Weights of a small mixture-of-experts language model, trained from scratch on English Wikipedia.
Size: 10 layers, vocabulary 8192.
Below are experts of layer 6 (counted from 0) of a mixture-of-experts language model. Rows are named router (the router's row for the expert), gate (a neuron's input weights, with its number), up (a neuron's input weights, with its number), down (a neuron's output weights, with its number) and show model dimensions 144-191. Each number is 128 + 32 x the weight over its row's rms, rounded and kept within 0 to 255. Numbers have three digits each.
Before each expert's rows: a language model's description of what the expert responds to. This comes from a sample of Wikipedia text that the model never trained on.

# expert 54
South Asian name syllables. Syllables inside South Asian, Arabic, Persian and East Asian names and places, like Meh-ra, Mu-gh-al, Ta-ipe-i, Khan, Singh.
router:101117147127115127127113133171134111088125092139166145141102123116157051135185122144090107121129182124114148080158183096179142072107094136115177
gate1:077116197086090102137151117139131130190068099157130140131109158119170125142129157145104190222126152124088048184131145119132145129122097120166149
up1:119111088075141072126162157138155148137111156085136161028131116135140070135128111089187115122109141119121070148111082062101112168172141110110150
down1:090068170145152115112134079132120125152172203138106103129165119121125136145110097173133136134115089122074129184122129124128173119097099132064090

# expert 20
Articles and determiners. Articles and determiners starting a noun phrase, such as a, an, the, his, its, this, any, often after "is" or "of".
router:194183097101092093113122135121114176111124145167058143135154141118096103104107074084155088069139111149163131107043167141158153155149108150138085
gate0:133175109129130181113061141105087155141132061135145148101160110204080115156077105144088114103131111157143153100113088148125112098136157127152098
up0:139123061152121191148151093107111148142114085168164073149095116123127129146149140126129147130183125086133179145188176173121129082125139145065135
down0:150125184169109095153136137127118142100126139068108114096124205065147120135075088092178141146118147128135078134152102124218090145169133114123167

# expert 33
Capitalized name endings. Capital letters and final parts of proper names, codes and acronyms, such as Records, Festival, ENDURI-NG, GG-NG.
router:152117148096065114138116153202132204117103111114083119121129143174137092130161149095134096123130114110165104074144144071181155140181081119100130
gate1:142152095142100132119123100211163108135121071105116084129137097112137146115134122141184102091086170126100096093105154135144130108113064147137176
up1:099097152125153137131135156039134099109146206179139144083124155148122126152070114102085184165166128107139173184125102156120127167135147117118093
down1:124169086153172122146068098155165100149187114111154091165173160133133170131191149155137082092088153132104099088129134096154098134129075154118158

# expert 9
Location prepositions. Prepositions introducing places or times, mostly in, also on, during, within, near, as in located in southwestern France.
router:127152167076147061110090097139171137142070173182174110146152138192117159147095152148117085130111158111100115147093163162152104122120114126112118
gate1:169125159116160112144147142084107135096116102161129103086120150108146117077137160167124116098136143182091117121169108118145099187100158128140151
up1:146167183105166146112170154119125131081166165160139109125138145112183105111129154142159105133174176153111098083171095070128077114152165125135110
down1:136156086176124145166147085161120132175173120146077127151170160142165114135136124142115161136112045084082103110124147162132149172117153136191101

# expert 51
Song title words. Pronouns and word pieces in song and album titles or quotes, such as You, My, It, Wh-is-per, and contractions like 't.
router:114122111159165131094083066093100106139201080186169147119141160127065173155122146148098084131151118097151136072134095174157128110125130070130101
gate0:164106049118132126165095178160116106119139090137092129128137172167122116138097155088072053141126108128127209113081143135132097139111141082156152
up0:130144056141086148125118085108147083078103126138088140138115130141080071093080059085090119156075120093056089131079089157111125160146155094146087
down0:127139124140113136135094131115131095151082078159140153147127152147163109091089117079123102141134113155157110126141139044154130128146124123152173

# expert 27
Determiners. Articles and possessive determiners before a noun, mostly the, also The, a, his, its, their, often after of or in.
router:154131124154140099121174143113110162174066183146101133112124141116099063072088088099121108068121104123143087094151123166155118130125106158122101
gate0:139154127085158140126185105149135151090148176127138126081111118139085140153137097111158135096168143105120125099128123122089157182102076133144142
up0:129102124163133143132103150140087071164098126135096087153112104097111225112194124113118160140167136114119124161183145103168126092169108159096133
down0:090135136175092110132106136102134172089096133219151142135125127145142118103098145132159124112173126118139076109129147116172088122192152063114105

# expert 38
Quantity words, 'nat' pieces. Number and quantity words before plural nouns, such as two, several, many, various; also mid-word pieces like n|at|ures, n|at|al.
router:134101096070187133122064163102117155124119093101087071134136208135085111143185115089100138078092134094192116130103184110153153103109148134111140
gate0:152121141153111135133198106097165150121107082209139132137144130076083112114095113091164106146124124093088099042051107124086087087125135178086165
up0:100165126116139162148106142139096111175095174103173122114127149203138080128116160103120098107105160183141144187165148167159122122109128064163104
down0:155132117159126045154165130078175113104140131142166116209163114128138154102161193138116091092079135100164085077130141180128112158149132165121084

# expert 48
Short word-start pieces. Short opening or inner fragments of ordinary English words, like b, m, sk, og, d, as in b-aby, sur-rog-ate, met-ab-olic.
router:176085104159131126136131111080114113115163152078138134099141162149078110129065119169104127164133150130131116130142110195080109097117135152134153
gate0:196159131190067155126110183063146187150192134118121159096156149099132122182083185087140071187097141104111157110104111113127147140075075145119128
up0:150131114150098247180119173131169111047167169128168161152153113125083133111123145033123100089084088137071119117128096127138099125106139121133138
down0:106173148094123153119140117156142143163130141190139127117121108180169130077142135105131165115153164075170140139129047126161127100105193039121113

# expert 55
Predicate words after be-verbs. Nouns, participles and verb stems right after is/was/be/are, often split mid-word, such as is(ol)ated, the cause, were issued, too b(as)ic.
router:110140151179123104090114111077140168083137051110109193148117143175120128075135141099145172091145118182129161133116134125110110137160133076103114
gate0:042141097187139130134109162094156120153128107102155149125121121118094161167147180083152091113216093147188119171146134036136137122105132172103097
up0:100132159130158155109199134126089102181148114171089106127159136130164139111090157138089129091144188132169129149172103123139090110158109074146102
down0:117131113088050105125070120140141168072123128135138140154145126134087217135106122153142167129126139146148065081115163125149113156222150111090137

# expert 0
Mid-word consonant clusters. Middle or final word pieces like ct, ent, est, il inside Latinate words (do-ct-ors, re-ct-ified, Elect), plus slashes and pipes in coordinates and tables.
router:162108133155182145118117142057089128100164109176176129112069130136097171066102131160096166047179118104138117073197112218133162134139124168074133
gate1:091057120139129147163115148099100204129103160135150125095136142093184110197105143103168145136145182137131098119143087255152154103084176156148198
up1:141127174086174167131126148158157128125099099173147156130130126129107103144103135110105123116140126098113197094177104140134172109143091142110079
down1:051160058112132109139082114181148177142115094112135161142124142119089165131133122156186136155142100070166120083093118088131079120137167091103106

# expert 31
Month names in dates. Month names in birth dates, event dates and life spans, such as born 12 January, 19 November 1899, in April 2019.
router:178126154105075107116152130134068126171064149168150078182106111162086150125166108171118111104162121143106144165183153117115151176013118186082107
gate0:136094104105127064142164188156163142127122133213103121127156111098115109120075097089127144137115134145077110130111124150100140167177065124140099
up0:163150113127102168087153124128107131082077118103142166142137163091151102157157183150157074132129083150107180128131124125150138137072165107123131
down0:080100136138118134099151128122168147109122085126111137105181138195139125162120131157133150108106142071160152102141144153203141090115085118087141

# expert 36
Media and competition nouns. Nouns naming works, awards and contests in music, film and sports articles, like album, song, Award, Series, Championship, Peak position.
router:127131111115070126131161065161162177101156097088065122098112119156163088129181119143092132105149104140115143053096138134110147164159085154149126
gate1:171093115214141096127196089132127111128109104153202157134133109140126096088165139115155151145098082191106174111169101089089111099189118191153189
up1:183126117195113100164126136174125156162165151166148123135083160109162114108152084124147162153072137131103111117121198097151145161153164133108203
down1:145108129123076146148119059097124145154161133150160114087102175118124162096107164138104185135076139091148123135151144160167144102066141170090117